From a checkpoint of a small mixture-of-experts model trained on Wikipedia.
Size: 13 layers, width 192, vocabulary 20898, 47.1M parameters.
Below are experts of layer 5 (counted from 0) of a mixture-of-experts language model. Rows are named router (the router's row for the expert), down (a neuron's output weights, with its number) and show model dimensions 0-191. Each number is 128 + 32 x the weight over its row's rms, rounded and kept within 0 to 255.
Before each expert's rows: "comes before" lists some tokens at least twice as common just after its tokens as in all text. This comes from a sample of Wikipedia text that the model never trained on. Tokens count by the router's weight.

# expert 55
comes before: " the", " a", "19", " by", " to", "20"
router [100 105 118 162 134 145 147 136 113 128 144  97  45 150 139  91 131 207 169 129 156 180 136 136 125 106 103 156 117 160 106 114 155 122 101 161 121 148 119 100 139 150 117  84 101 123 135 156 166 144  69 140  91 147 126 109  71 133 163 162  84 103 106 105 108 122 154 114 114  92 138 116 141 118  96  92 169 187 104 116 140 117 119 151  74 143 152 113  82 161 108 134 101 103 159 143 139  99 177 148 163 110 105 142 144 187 122 128  71  87  77 155 126 125 131 136 120 153  90 109 110 113 143 106 106  60 154  98 121 161  46 133 152 136  69 173 110 192  95 179  68 131 112 137 108 105 165 119  66  69 127 120 131 106 174  91  99 159 123 150 109 119 160 135 131 122 120 102  17 173 180 128 107 115 111 117  64 171 103 152  96 196 141  29 113 119 131 123 195 111 167 129]
down11 [131 101  67 129 209 169 119 176 239 129 107  97 115 152 152 133  95 145 144 144 116 107 150 114 157 182 102  46 150 166  97 134 105 137 126 138 161 100 140 154 123 172 129 104 174  95 165 144  71 103 145 106 120 121 148 107 161 151 154 158 122 174 169  98 105  42  88 148  97 103  96 142 107 165 138 184 109 169 168 112  95 190 180  50 161 106  73 176  95 114  63 154 110 102 103  95 133 154 142 124 110 122 110 172 177  72  94 139  92  86 123 108 142  64  99 120 147 101  99 128 129 152 120 127 111 124 188 134 145 147 129 140  97 145  98 121 142 130 119 176  99 118 147 127 119 113  65 132 159 154 153 141 123 107 125 165 116 110 148 112  99  95  81 195 166 111  85 125 132 128 150 174 112 167 117 161 154 107  82 165 134 154 108 143 119 129 158 187  91 110 119 166]
down12 [168 141 124 137 135 132 168 123  57 184 155  86 119 149 102 131 119 115 153 131 178 118 133 103  85  69 144 138  46 113 150  97 108 161 139 134 204 132  98 105 120 128 130 171 113  91 110  99 157 134  57 154  82 155 166 145  99 133 133 148 118 121  97 105 124 135  65 106 134 107 141 116 155 129  98  98 103 106  88 156 168 140 181 203  97 111 138 125 163 126 111  88 164 123 119 101 187 138 141 193 108 160 147 137 120 191 131 104  92 166 132 184  33 165 175 118 122 152 119  97 172 131 165  50  90 130 117  69 135 146 173  81 137 125 145 144  97 138 153 181 127 125 117  80 156 105 125 122 103 127 116 125 100 160 106  90 136 154 139 109 144 127 106  64 151 158 133 131 167 129 180 143 109 178  39 182 110 118 141 115 195 127 112  75  73 130 130 133  79 138 121 146]
down13 [114 133 165 129 110 108 140 117 131 102 172 131 120 175 151 139 105 172 106 178 218 119  99 141 169 127 126 130 158 157 112  95 128  97 123  89 146 105 108 114 151  79 128 145 121 161 193 160 104 145 197 154 144 153 100 150 105 164  59  88 151  68  78  97 161 193 107 113 124 132 156 145 140 137  96 135 100 124  89 196 119  43 146  83  79 150 159 144 156 100 155 111 152 153  88 135 112  77 124 142 112 161 114 167 100 141 102 125 164  84 137 174 129  43  44 121 119 140 158 184 151 106 144 126  91 170 115 127 104 132 136 162 191 168 187 150 101 111 153 130 150 131 147  88  71 108 157 121 172  90 108 157 149 115 156 110 104 117 161 147 139 150 172 157 118 159 156 120 113  85 202 173 126  82 178  89 124 157  92 128 153 120 123 111 127  99  82  96 166  98 166 113]
down14 [ 79 158  72 185 128 169 125 103 126 134  94 129  86 110 111 174 103  69 144 119 139 104 189 187 114  99  48 161 133 140 110  78 123 111 197 117 172  96 146  95  95 159 123 103 150 126 126 144 134 121 152 105  52  98  66 121 162 174 119 140 118 148 118 131  62 169 178 123 115  95 127 130  92 152  92 128 115  68 158 151  60 161 135 104 121 104  93 105 123 109  94 133 160 159 119  53 152  92  91 120  49 139  90  98 177 133 100  92 118 126 104 130 168 117 144 117  96 154 129 144  88  80  86 120 120  87 140 102 154 138 142 170 101 140  97 146 115 152 118  89 100 152 112 117 142 106 133 114 100 147 228 165  96 183 120 141  93 123 137  86 130  97 134  82 145 113 111 164 146 126 108 164 151 120  96 103 155  76 122 107 126 101 201 139 213 103 107 108 102 133 160 143]
down15 [156 104 130 140 190 128 113 128 133 136 158 114 213 104 122 119 118 161 122 116 134 168 144 102 152 115 154  89  90 114 126 145 171 110 185 103 167 169 150 100  96  42 133 158  62 151  69 121 155 105 144 125  97 152 151 147 139 118 144  96 130 126  87 134  68 177 105 151 155 126 135 155  75 112 157  65 123 117 108  99 196 118 133 207 159  62 120 147 123 115  24 135  94  95 132 138  82 129 119 148 132 130 179 150 181 148 129 173 158 166 118 121 204 129 138 146  69  76 170 174 127 131 145 161 147 183  84 152 106  90 164 132 178 178 117  87 115 161 132 158 136 107  80 126 157  96 141 158 131 161 110 149 114 164  80 159 179 122 137  65 126 126 162 119 151 189 146 109  76 143 145 141 114 134 108  76 140 154  98 123 148 149 117 134 152 165 132 154 128  83 103 121]
down16 [108 167 124 166 157 122 189 160 138 115 159 143 164 173 122 136 128  91 153 110 110 148 109  86 167  84 119 139 116  90 137  92  56 128 134 141  45 113 136 165 144 216 136 170 142 109 130 106 137 118 113  84 108 107 107 116 101  75 112  91 164 162 104 154 117 147 204 134 136 132 134 203 102 139 130 106 128 176 124 157 109 168  96 133 109  96 159  35 130 137 113 104 147 139 109 104 148  89 117 113 179  78 102 195 130  99 107 110 109  93 156 148 133  77 151 171 111  71 105  55  92 115 106 101  53 194  89 138 122  77 162 113 163 124 148 131 104 136 119  53 143  90 152  80  84 125 125 131 132  95 130  98 109  97 163 118  70 120 109 174 124 160 186 170  80 144 121 146 116 120  91 164 129  76 107 101 114 129 115 174 131  77 142 119  94 147 106  97 121 107  95 138]
down17 [138  65 168 142 143  98  85  92 124 134 129 112 115  92  58  73  82 127 133  92 164 123 117 108  93 122 121 101 118 164  92 136 109 141 109  83 185 124 123 165 144 130 193  79 180 104 121  99 130 139 125 192 122 132  63 137 154  62  96 132 135 107 109 137 168 104 130 138  75 103 127  35 141 212 113 121 126 131 108 111 140 124 155  81  90  90 122 207 110 177 104 149 121 120 200  93 135 157 171 107 150 179 111 146 110 102 123 166 129 122 135 118 100 136 135 101 138 116 149 163  92 120 123 149 111  82 121 144  95 129 169 138  86 158 148 186 173 133 137 105  63 125 132 127 182 100 125 157  93 143 160  87 128 104 121  66 118 114 118 145 163 120 122 128 115 138 115 163 129 105 145 187 149 168  88  89 113 151 194 169 104 101  81 181 125  66  70  59 112 135 120  85]
down18 [117 173 180 128 100 111 181 142 147 134  90 194 134 142  93 152  63  86  94 130 162 118 139 143 171 107  65 150 171 182  90 160  88 169  77 131 101 135 122 103  98 127 147 109  99 173 115 187  90 174 123 138 115 161  88 131 191 135  85 144 122  97 130 141 142 187  90 103 165 163 108 181 108 163 165 138 100 122  99 106 172 110 130 141 125  97 154 150 143 109 142 142 102 114 174 159 167 140 130 120 122 168 150 122  69 140 125 126 158 131 113 110 166 181 125 104 108  68  96 119 158  94 166 104 136  56 164 149 139 118 191 157 148 168 172  86 138 129 122 143 131 107 138 127 169 117  96 168 115 108  94 200 131 132 115 177 122 187 153 104 163 108 202 155  96 170 178 149 118 158 121 179 137 104 103  82 209 115 147 139 132  84 136 131  93 142 119 154  80  77  65 145]
down19 [156 172 144 144  81 117 208 172  96 149  86  64 117 141 147  97 185 169  98 116 150  85 125  96 109 126 121  96 128 118 123 108 114 140 164 127 155 115 147 154 128 186 168 113 120 107  90 128 133 100 135 168 108 115 147  94 110 154  85  99 144  75 148  83 174 154 103  95 108 109 108  39 191  93 120 144 150 173 206 125  65  96 144  91 153 148 124  87  63 147 100 148 141 159  89 165 105 121 106 120 171 128 137 100  87 148 107 195 114  98 121 145 136 121  91  98  89 127  86 145 163 141 154 185 154 150 147  68 110 161  80 165 129  67 126  98 108 134 120 206  92  95  75 106  92  83 154  74 117 130 120  97  99 115 102 169 118 133 133 197 154 157 140  93  97  99 136  95 171 117 146 106  87  82 143 143 149 134 131 129  77 161 154 130 135 129  73  87 161 122 122 103]
down20 [ 85  88 159 138  87 151 127 126 155 197 122  97  79 146 105 147 131 114  81 134 140 169 148 133  85 100 130 142 118 121 133 102  41 123 121 156  79 135 115 100 164 160 136  92 126 131 144  75 164 131  93 129 102 143 119 136 114 160 156 111 129 192 132 128 146 116  75 109  90 137 103 132 137 127 117  88  94 184 114 122 159 121 167 232 145 128 214  88  79 140 144  93  91  97 156  82 146 140 110 143  98 105 135 159 158 128 122 160 152 113 129 136 141 150 133 123 101 168 184  91  65  73 145  77 166 137  90 115 134 146 128  96 110  89 141 166  96 184 117 152 176  74 149 106 177  99 171  86 180 187 104 111 121 123 134 179 125 144 128 139 155 180 156 168  98 142  76 152 135  90 141 158 124 177 119 125 114 144 184 158  63 198  87 107 147 166 123  89 149 106 144  72]
down21 [129 165 142 162 164 115 161 115 119 141 170  99 127 145 120  73  96 153 123 127  92 104 109 154 128 115 134 116 110 137  94 101 113 108  99 123 165  96  97 103 168 156 148  75 115 153 140 140 100  53 118 101 138 130 130 124  78 112 150  95 139 146 103  89 126 149  57 106 117  76  63 143 186  55  13 125 135 128 169 167 146 102 149 121 178  39 105 172 174 116 145 140 129  89 156 115 104  92 124 152  82 149  81  66 136 104 146 145 182 120 133 139 114 172 166  92 171 106  87 118  94 168  69 131 102 151 111 144 150 124  97 161 160 135 170 126 194 119 121 119 158 154 107 170 139  83 128 139 130 124 149  79 139 107 129 130 139  86 135 156 147  80 132 163 187 125 120  69  92  87 116 161 178 103 113  88 196 123 103 178 103  77 126 131 147 162 164 100 109 147  80  95]
down22 [112 144 140 176 174 131 139 103 160 123 142 137 140 111 137  80 179 186 183 104 152 114  83 124 160 140 103 134 157 120 116 105 145  99 120 154 114 118 144 126 154 110  78  97  59  93 123 156 101 122 118 165 139 176 125  91 133 179 174 147  92  75 114 137  89 101  90 197 126 136 173 165 136 129  66 147 141 114 126 139 114 125 129 129 113  95 216 103 140 162  74 144 170 131 154 104 116 114  88 103 164 105 124  54 113 112 171 137 126 118 164 100 101 136  86  87 101 110 143 128 106 143 102 136 157 133  71 121 121 154 130 113 170 134 153 147  78 111 140 135  88 153 188 175 131 111 153 133 152 114 107 183 119 180 106 176 134 145 115  96 166 111 100 135 101 109 121 148 233 127  91 141  75 159 198 197 131 152 150  74 115 101  95  72  81  66  73 176 141 189 111 126]
down23 [129  98 151 103 146  64 130 106 135 107 133 109 142 117 156 146  60 119 128 170 158 127  81 139  80  81  62 137 116 153  98 179  91  91 130  61  63 140 128 106 169 180 134 107  56  82 141  57  86 161 136 150  74 124  84  69  95 202 100 153 111 132 121  90 138 182  95 116 103 105  92  99 125 128 130 154  86 134 144 122 148 128 128 149 117 129 105 123 177 143 136 121 131 141 143 171 101 151 155  81 116 124 124 138 145 111 112 130 103  66 118 108 153  94 151  99 116 165 172 136 145 124 132 127 179  95  91 156 128 110 135 100  77 164 159  84  87 170 155 186 125  87 111 125  97  97  73 158 137  56 148 134 140  87 112 144 144 160  96 124  85 170  73 127 132 137 134  81 110 119 161 125  97  87 108  89 133 151  80  65 175 163  81 116 159 159 139 191  68 163 129  93]
down24 [105 182 155 150 158 139 133 136 140 113  65 172 173 143 119 101 137 101  71 107 135 145 103 120 120 140 127 126 204 121 106 146 108 166 110 178 105 149  98 190  97  75 116 139  93 174 122 114 173 125 153 126 126  99 139 125 133 117  62 183 179 113 121 114 156 152 152  77 152 145 173 175 139 154 157 165 205 185 109 182 181 180 112 139 131  81  89  93 148 109  98 159 146 156 160  81 124 103 157 124 134 143  99 128 112 160 120  87 138 156 135 114 123 177 136 122  88 160  84 132  89 162 162  83 130 148 138 124  94  98 173 138 101 158 133 106  94 105  91  71  98 135 154  81 164  87 138 121 125 162 111 165 147 129 115 165 133 136 132 114 228 111 168 163 165  76 186 141 136  77 100 136 233 118  94 152 125 172  95 129 130 101 140 148 156 108 154 189 109  94 143 139]
down25 [112 126 138 161 160 133  99  94 168  90 142 131 113  59 175 138 149 107 106  95 140 119 125 151 185 148 142  51 105  96  97 127 144 131 134  91  83  73 128 106 106 163 175 135 146  74 107 140 126 129 183  74 167 156 153 133 177 174  82 163 178 142 151 139 106 143 104 167 125 127 152 150 125 122 116 153  66 130  84  27 105 141  81 152  78  98  99 108 140  90 141 118 139 142 130 150 150 165 160  98 111 149 157  92 161  83 130 165 179 151  97 162 130 156 135 125  54 167 151 116 145 130 190 161 151 191  91 132 130 175 162 110 172 157  93  89  91  93 150 130 133  47 159  84 100 195 161 116 178 144 152  89 123 125 126  91 106 138 157 115 137  82 176 163 166 144 177 131 170 158 124 113 127 161 128 185  79 155 141  70 137 136 123 117  92 131 143 119 117 170 126 119]
down26 [101  80 205 113 120  84 160 157 137 112 125 136 144 118  88 108 133 156  95 104 132 134 161  82 161 130 129 105 131 145 132 101 157 144 157 101 211 131  58 124 149 120 111 101 110 152 103 117 119 137 127 109 147 126 167 136 118 108 158 150 202 140  91 155 109 158 157  95  79 123 141 137 132 138 149 139 103 136 181 143 120 123  90 197 126  94 112 139 114 167 141  97  99  89 153 141 112 102  90 143 155  93  95 162 107 170  68 171 136 123  93 129  85  55  85 130  92 102 147 128 177 180 114 127 184 137 100 180 112 116 142 141 150  73  99 200 101 217  67 153 158  91 116 150 120 142 101  34 202  95  87 135  98 145  87 128  97 160  99 150 191 131  98 176 171 140  99 129 107 120 146 132 115 109 162 122 121 170 139 126 116 155 155  86 141 153 163 108  39 113 136 117]
down27 [144 186 185 162 125  80 168 113 150 156 136 102 129  98 176 135 147 146 129 120 118 132  81  67 105 148 122  94 117 164 147 126 113  93 155  94  72 166 166 164 141 120 156 144 156 148 107 154 133 131 127 176 101 142 128 177 116 129 107 125  83 145 102  93  66 127 134 145 135 110 125  26 168 158 161  92 191 157  71  86 165 158 187 137  43 126 192 121 116 164  85 136 134 166 131 127 162 161 178 153 163  99 110  81 120 104 159 121  98 168 127 195 138 144 122 134  90 167 125 114 171 200  62 121 119 152 110 103 132 126 124 130 116 154 167 124 103 135 165 164 121  87 120 143 131  96 106 152 123  52 115 156 111  88 162 122 110  61  86 177 168 134 113 126 132  50 140 128 131  95 112 116  76 162 142 146  85 151 119 131 110 109 146 160 112  96 136 180 129 158  63 155]
down28 [142 122 166 104  86  85 132 101 158 131 177 111 106 106 113 184 140 107 168 163 164  86 109 122  88 129 152 202 127 146 154 113 150  64 117 132 181 155 149 138 126 149 161 168 184 124 107 141 137 107 169 162 144 108  98  89 132  91 106 138  59 141 143  98  93 133 129 137 117 137 156 160  91 115 165 167 120 155  99  82  84 119  61  99 103 151 153  98 134 129 168 156  82 127 136 103 140  78 117  92 152 178  98 100 134  87 149 163  88  96 109 118  76  96  98 111 119 197 106  89 143 215 139 130 181  92 105 143 117 142 163 164 145  98 154 137  96  39  83 180 135 176 144 147 143 117  64 139 129 160 125 127  94  94 140  90  96 122  62 148 161 114 163 142 107  88 108  89 124  90 162 137  66 100 122 132 100  91 165 152 163 176 167 150  80 150 134 144  78 182 113 151]
down29 [106 159 139  94  71 106 142  97 121 140 104  86 167  95 128 216 154 156 139 100 104  78 118 111 180 149 143 176 116 160 189 119 144 152  95 134 124 152 159 119 121 156 153 101 173 105 136 117 111 122 133 169 125 195 128 120 218 146 138 126 129 128 130 170  85 169 176 172 139 140 124 159  77  24 159  94 128 140 112  82 106 158 146 111 108 107 124 179 145 111 114 125 119 116 148 159 128  40 156 111 121  90 163 160 149 135 113 127 103 126 130  90 138 177 118  92  54 164 112 120 102 105 103 112 123 143 103  78 124 149 173 142 117  68 163 111  97 158 137 161 110 135 125 137 110 128 103  99 156  80 117 144 130 135 106 114 116 188 148 187 125 100 132  97 107 141 146 212 156  53  79 137 115 169 101 167 141  84 132 134 141 127 133 161 145 148 102 117  64 147 109 229]
down30 [ 91 175  83 114 133 127 129 122 118 124 183  84 161 140 144 107 147 130 117 158 126 137 133 120 109  91  98  74 111  74 140 144  85 137 140 119 144 115 151 131 180 131 106 130 180 111  88  64 107  97  54 178 130  84  94 139 207 144 144 104 134 100 130  95 159  75 137 170  82 105 105  82 108  98 160 185 146  99  70 128 110 142 153 118 106 155  94 113 187 156 153  98 120 130 101  63 102 160 150 130 113 111  64 177 123  65  86 132 107  86 124  61 123 115 145 152 123 115 108  89  76 111 116 232 106 144 100 106 113 114  79 106 136 144 117 141 154  94  93 105 152 102  71 125 135  97  93 170 109 158  68 143 109 134  71  69 128 129 124 142 132 146 101 142  81 109 166 108 164 118 109 125  95  46  70 142  69 100 132 106  97 128 140 160 113 166 152 131 124 121 102  74]
down31 [132 130 113 151 137 118 109 145 146 112 116 135 195 114 119 141 185 111 155 141 124 162 178 117 131  61 120 141 123 135 114 128 169 103 111 127 139 102 122  95 102 123 148  69 136 125 182 150 112  61 101 129 117 184 136 118 157 177 147 161  98 166 156 131 155  92 117 117 151  61 127 138 113 106  90 160 128 140 179  90 106 140  79  91 140  37 161 113 154  34 155 182  83 145 122 152 108 104  48 110  94 109 105 121  45 133 120 100 120 120 114  97 112 127 145 118 154 121 101 118 138 136 127  98 153 102 157 134 126  84 100  60 163 148  83 108 107 212  90 184 116 163 118 105 157 145  87 122 123 142 166 126 127 171 162 147 133 161  72 157 124  77 123 119 119 110 132 144  80 110 119 123  77 101  85 162  85 187  77 168 112  89 108 116 105 154  79  51 131 140  57 135]
down32 [137 105 175 128 124 123 135 166 122 148 142 131 115 161  96 120  98 137 109 192 152 146 179 114 105 168   3 145 187 152 148 143 155 119 147 100 157 152 153 113 148 143 114 129 108 193  29  93 122 147 153 144 106 117  87 114 131 114 111 108 142 104 124 126 165 104 155 122  96 158 119 121 210 103  97 163 131 200 118 102  85 180 105 163 105  99 111 152  92 131 171 106 132  85 111 182 176 172 113 156 102 137 188 121  98 129 128 151 174 125 162 107 166 127 150 143  90 123 161 133 215 117 113 137 129 162 117  45 138 204 198 114 133 131 156  85 107 123 134 115 153 118 133  68 117 145 160 142  86  97 130 139 132  71 160 116 128 134 142 122 131 154  95 129 198 142  89 147  98 178 181 119 148 165 122 137 134 124  65  86 103 169 103 119  98 106 112 125 166 106 150 119]
down33 [ 95 144 174 125 157  98 160 181 163 133 141 128  51  81 159 120 132 137 120 126 103  89 112 113 100 113 140 144 130  87 111 150 160 143  53 125  81  94 144  95 110 145 124 179  65 133 125 164 128 101 123 128 132  97 113 137 166 134 163 134 114  91 186  90 122 123  99 148 149 102 160 115 148 101 147  89 145 131  55 159  96 156 127 183 163 104  79 154 133 168 122  80 109 160 143 146  92 135 147  89 113 182 161 136 163 137 100 141  62 112 155 115 145  86 149 147 136 186 127  54 124 164 128  88 196 124  64 117 111 101 167 143 124 143 152 119 128 114 146 135 182 145 143 189 124 114 132 113 116 132 212 136 136 148 118  56 157 144  85 113 157 152 136  97 165 128  75 105 184 137 176 185 130  90 126 134 120  77 158 121 156 193 149  98 165 199 136  63 161  92 180 124]
down34 [ 98  97 110 131 124  92 151 120 130 175 107 108 112 139 100 134 122 120 156  76 128 100 112 149 103 182 143 130 132 128 171 150 109 126 104 119 137 121 150  90 144 142 154 127 162 188 115 148 147  88 203 149 154 140 147 117 113  85 200 137  83 129 110  88 104 110  84 129 107  68 107 103 124 152  76  46 142 107 107 100 112 105 163 109 109  74 153 147 139 149 147 112  55 156  98  96 177  60 183 188 173  70 134 126 152  93 140 142  80 203  64 168 119 158 174 127 127 150 138 114 143  97 112 112 128 152  92 212 152  93 137 132 171 173 162 161 119  90 107 112 128 130 114 114 186 117 114  62  88  75 119  75 139  82 164 117 105 128  74 133 134 130 152 119 137 152  72  93 123  84 188 159 158 130  81 138 170  62 176 124 135 118 139 131 140 132 169  98 142 160 118 100]
down35 [108 176 149 133 161 153  94 122  75 143 129 105 180 117 149 150 169 164 166 141 142 125 108 180 145 148 125 110 148 120 150 152 110  69 142  76 150 129 151 143  59  98 141 139  85 165 110 101 141 155 104 154 166 122 242 176 154 124 117 136 112 126 137 148 138 107 148  93 159  89  87 157  67 130 114 103 130  74  80 143 140 149 184 114 154 119 202 140 134 155 107 182 129 153 151 144 191  96 164  89 104 156 128 167 110  80 148  76 138 132 120 138 152 145 106 149 171  44  50  79 114 139  84 106 134 113 112  91  95 132 164 146  83 121 160 166 150 138  86  91 133  97  97 140 149  85 139 126 109 123 165  98 162  73 112  85 112 156 125 188 185  78 164 201 134 131 123 133 111 109  98 117  89 148 121 118  94 145 120 153 139 100 174 125 191 129 161 130 100 107 147  71]
down36 [106  96  61 104  96 139  70 147 166 136 147 193  84 143 115 173 155 155  97 130 122 118 155 156 121 145 100 219 120 122 149 113 122 134  71 168 123 152  71  73  69 120 193 101 183 116 110 104 143 171 129 153 152 133  50 155 136 126 101 143 154 154  94 147 145 116 133 122 116 196 140 156 122 105 165  80 127 133 120 112 224 123  67 165 126 126 111  90  95 111 132  48 200 102 131 103 151 102  86 161 138 139  95 137 132 100 135 161 137 143 129 126  94 170 157 116 152 119 182 179 157  63 134 174 142 189 158 164 121  88 124  68 191 106 132 134 121 121 104 124 145 142  74 119  90 127 152 172 205 182  80  75  88 137 160 139 151 112 126  99 122 121 101 120 118 101 177 115 135  81 121 127 104 121 109 115 135 120 140  97 131 108 130 139 134 129 113 140 131  91 156  88]
down37 [177 142 106  93 137 125 118 118 132  53  94 169 145 127 133 143 146 115 131 135  74 191  66 174 185 201 135 134 125 130  95  45  82 100 137 181 151 117 117 142 160 157  89 125 126  99  92 134  68 195 107 106 147 126 177 161 175 130 178 144 155 109 135 141 146 133 119 138 134 197 167  40  93 124 132 150 143 140  96 102 137 110 130 168  66 110 111 136  87 141 134 147 144 112 142 128 185 134 103 135 167 134 159 169 108 211 165 157 110 145 162 125 108 146  89 188 124 124 111 146  85  79 187 162 156 118 108 130 114 141 149 142  92 116 139 119 154 135 118  90 127 112 112 216 130  87 110 152 126 157 172 142 134 137 138  82 152  94 169 144 127 125 161 151  84 139 115 119 178 128 116 144 108 150 134 172  78 107 218  85 139 119 104 177 149 150 134 154 102 125 133  59]
down38 [ 79 139 108 151 118 153  79 108 108 105 192 107 196 100 137  81 155 166 176 107 126  88 126 115 142 160 145  99 169  90 164  24 147 137 108 121 152 113 138 103  84 134 154 139 117 208  72 120 111 139 141  95 153 102 174 115 120 161  95 135 107 161 100  99  85 119 119 162 100 143  71  74  68 117 134  97 151 149  86 157 177 160  92 134  87 113 115 147 111 146  82 113 102 152 109  80 107 141 115 167 129 141 159 124 161 127 116 140 115  65 188 109  89 123 116 141 173  81  68 121 122 154 114 160 150  99 207  81 121  96 108 180 141 104 110  88 123  91 171 148 110 176 142 131 127 142 135 113  89  93 120 149  78 205  98  88 100 141 148 113 135 169 176  97 171 181 118 159 119 157 120 133 112 123  56 183 120 124 149 163 142 113 130 131  96 168 142 155  86 164 104 150]
down39 [139 121 107 134 167 145  82 114 154 121 142  93 170 106 119  74 149 171 140 167 107 193 105 103 131 183 181 124  80 114 173 153 169  97 159  93  94 185 114 155 113 150 147 127 142  95 153 140 111 134  35 113 172 178 196 121 158 153  83 110 116  90  90 127 159  77 122 167 116 117 136 156 104 116 153 145 105 117 122 113 125 155 100 127 143 124 140 149 131 225 103 142 140 127 138  97 136 175 119 219 121  60 121 145 169 152 137 110 115 126 113 160 106 151 149 183  79  73 145 156 134 133 191 107 117 103 123 170 143  95  69  89 203 119 141 103 177 101 107  82 183 148 124 136 168 151  89 140  99 137  98 159  92  92 206 167 108 139  96 164 142 146 136 164 108 157 115 148 120 104 104 139 147 144 145 135 141 189 162 139 114 192 119  95 129 113  79 162 127 126  85 101]
down40 [134 144 122 102 114 136 151 118 176 109 216 197 157 149 109 108 145 151  65 135  91 155 137 150 169 107 100  77  99  82 117  81 118 101 145 143 118  99 119 150 116 137 111 106 143 197 165 153 124 126 176 145 122 129 185  53 139 106 121 132 117 129 184 106 171 128 100 132 130 131 206 131 129 146  96 103 103 118 176  94 159 116 131  91 131 141  76 128 132  79 101  90 157 128 145 170  74 109 153 103 128 101 172 104 132 129  76  59 160 154 143 166 100 131 133 123 136 230 163 109 176 168 195 150  91  94 141 119 109 118 127 120  93  75 111  78 135 167 121 117 164 160 140 130 110 167 114  91 129 129  97 163 130  86 132  56 209 117 131 151 128 147 140 132 122 180 133  99 156  80 160 168 110 120 166  55 150  94 140  68 179 148 116 133 135 173 159 109 153 149 136 126]
down41 [133 190 138 156  92 165 157  99 116 186 108  70 142 190 168 112  95 148  67 109 135 136 172 122  81 129 117 138 153  84 203 113 116 143 150 170 121 155 153 101 154 118 166 110 114 142  87 124 143 153  92 170 161 146 130 120 113 157 125 152 145 149  94 104 120 119 100 126 151 108 159 142 214 158 145 122 134 139 159 131 165 137 137 144 167 150 134 145 125 141 174  99 167 135 131 101 123 135 180 108 176 127 164  88  92  96 199 141  88 126 131 113 114 107 120 156 138 141 150  92 135 106 126 135 156 142 154 148 176 133  91 130 190  72 120 198 215 121 131 125  79 113 125  52 196 104  95 148 112 180 187 133 138 134 127 113 105 111 144 139  51 136 126  91 160 132  68 133 168  84  88 134 143 198 153 196 123 141 123  85 132 136 104 188  83  71 130 181 136  83 123 145]
down42 [ 66 151  71 152 139 126 116 118 106 108 116 124 114  98 117 108 152 110  95 179  59 118 133  93 138 118  87 211 126  54 197 129 102 111  52 120 141 184  93 179 145 176 137  79 152  97 150  83 154 144 115 151 137 125 136 157 112 112  82 126 148 133 130 147 121 139 121 107 166 177 143 146 132  98 121  73 187  98 106 104  88 119 132 102 127 181 173 222 137 160  95  84 152 116 192  93 189 163 207 161 140 206 164 121 157 121 143 101 122 129 109 139  49 133 113 102 166 143 176 120 134  89 164 153 147 102 109 172 164 130 100 116 134 153 113 158 109 164  89 141 149 102 130 117  94  90 170 145 181 107  73 192 142 100 136 134 114  97 120  98 114  68  95  96 169 166 131 135 120 135 143  97 110 165 120 125 140 131  99 147 145 105 165 158 106 133 148 145 143 134 101 116]
down43 [133 127 119 160 116  55 154 131 217 111 110 111 171 107 111 157 130 138 117 100 148 140 138 113 106 157 165 117 191 165 142 107 118 185 105 149 158  99 159 144 129 107 144  88  64 151 144 146 224 131 154  94 160  70 162  87 108 143 159 109 151  91 142 160 122 137 147 174 126 165 118 166 114 188 132  73 125 111 130  81 164 139 147 109  88 255 127 171 127 146 110 111 122 114 162  94 106 185 167 113  88 147 145 110 192 137 135 120 144 128  87 194 109 135 177 158 143 159 136 110 164 146 104 186 203 156 147 154 157 148 143 131 152 153 151 103 134  99  97 154 148 168 121 126 102 129 117 135 121  96 187 164 125 124 168  86 114 163  90 158 183  72 145 101  79 149 150 115 102 130 110 115 140  98  89  92 182 108 107 119 131 132 112 109  91  65 131 141 130  99 151 166]
down44 [105 155  81 140 126 144 140  71 162 124 153  64  91 159 170 136 135 129 148 133  91 172 150 137 126 109 147 121 104 147 159 152 158 119 174 113 135 108 149  73 110 149 113 136  99 105 106 155 123 103 122 120 211 118  87 144  60 129  97 163  99 137 149  83 192 126 110 137 147 125 111  77 153 130 138  79  70 109 150  83 102 151 151 171 172 141  89 125 106 192 135 131 101 140 106 140 126 152 130 175  84  77 155 146 132 138 141 155 147  98 135 180 107 167  92 128 136 150 198  89  98  93 147 133 141  90 164  76  77 146 148 109 175 167 120 100  80 112 153 101 105 112  83 104 188 102 156 126 137 171 155  85 107 183 116  68 170 162 125  65  87 120 133 133 117 188 138 123 109 169  94 194 135 103 152 143 167 135  94  89 127 132  58 111  78  85 152 115  41 118 115 176]
down45 [163 174 160 131 139 137  84 126 188 108 101 107 110 135 135  87 100 120 109 104 160  98 206  93 117 103 129 135 142  78 131 141 132  58  94 151  88 131 119 137 120 169 137 113 132  97 148 115 109  81 143 115 171 144  87 141 125 127 109 108 127 163 104  60 151 148 155 124 114 149 141 130 171 195 159 162 125  36 117  79 118  86 114  88  84 151 167 140 208 176 166 122 152 100 129 123 108 129 104 147  89 109 165  36 176  85 151 127  98 130  70  84 134 131 178 194 175 103 130 158 113 119 154  80 124 101  91 179  68 109 160 101 138 149 112 159 113 157 127 122 124 139 110 142  95 201 137  79 118 139 112 171 172 130 146 119  67 133 102  54 154 196 159 151 143 172 149 108 171 113 114 117 131 134 119 123 134 102 128  80 131  66 112 167 151 119 122 180 125 117 100 146]
down46 [136 107 149 134 130 162 190 155 101 131 165 115 173 123 131 153 137 175 116 124 136 175 165 133 157 101 149  90 126 100 123  71 127 122 165 162 147 165 109 116 141 138 153 124 107 148 171 136 159  98 151 199 155 166 107 176 183 190  65 201  94 161 156 137 148 153 171 160 161  70 127  49 143 134  92 157 144 132 110 131  79 150 125 135 200  87  80 158 129 201 114 123 115 128 155 118 138 121 139  61 103  99 109  98 138 138 161 179 166 144 137 181 135 177 117 115 154 102 128 127 140 109 154 194 126 114 114 170 121 127 179  92 125  92 128 105 134 112 146  99 127  82 131 118 145 188 146 151 175 219  98 161  97 136  95 133 155 140 116 106  77 148 145 162 106 144  85 103 114 126 153 110  99  81 159 156  79 122 141 176 108 151 172 168 105  83 170  82 166 189 162 123]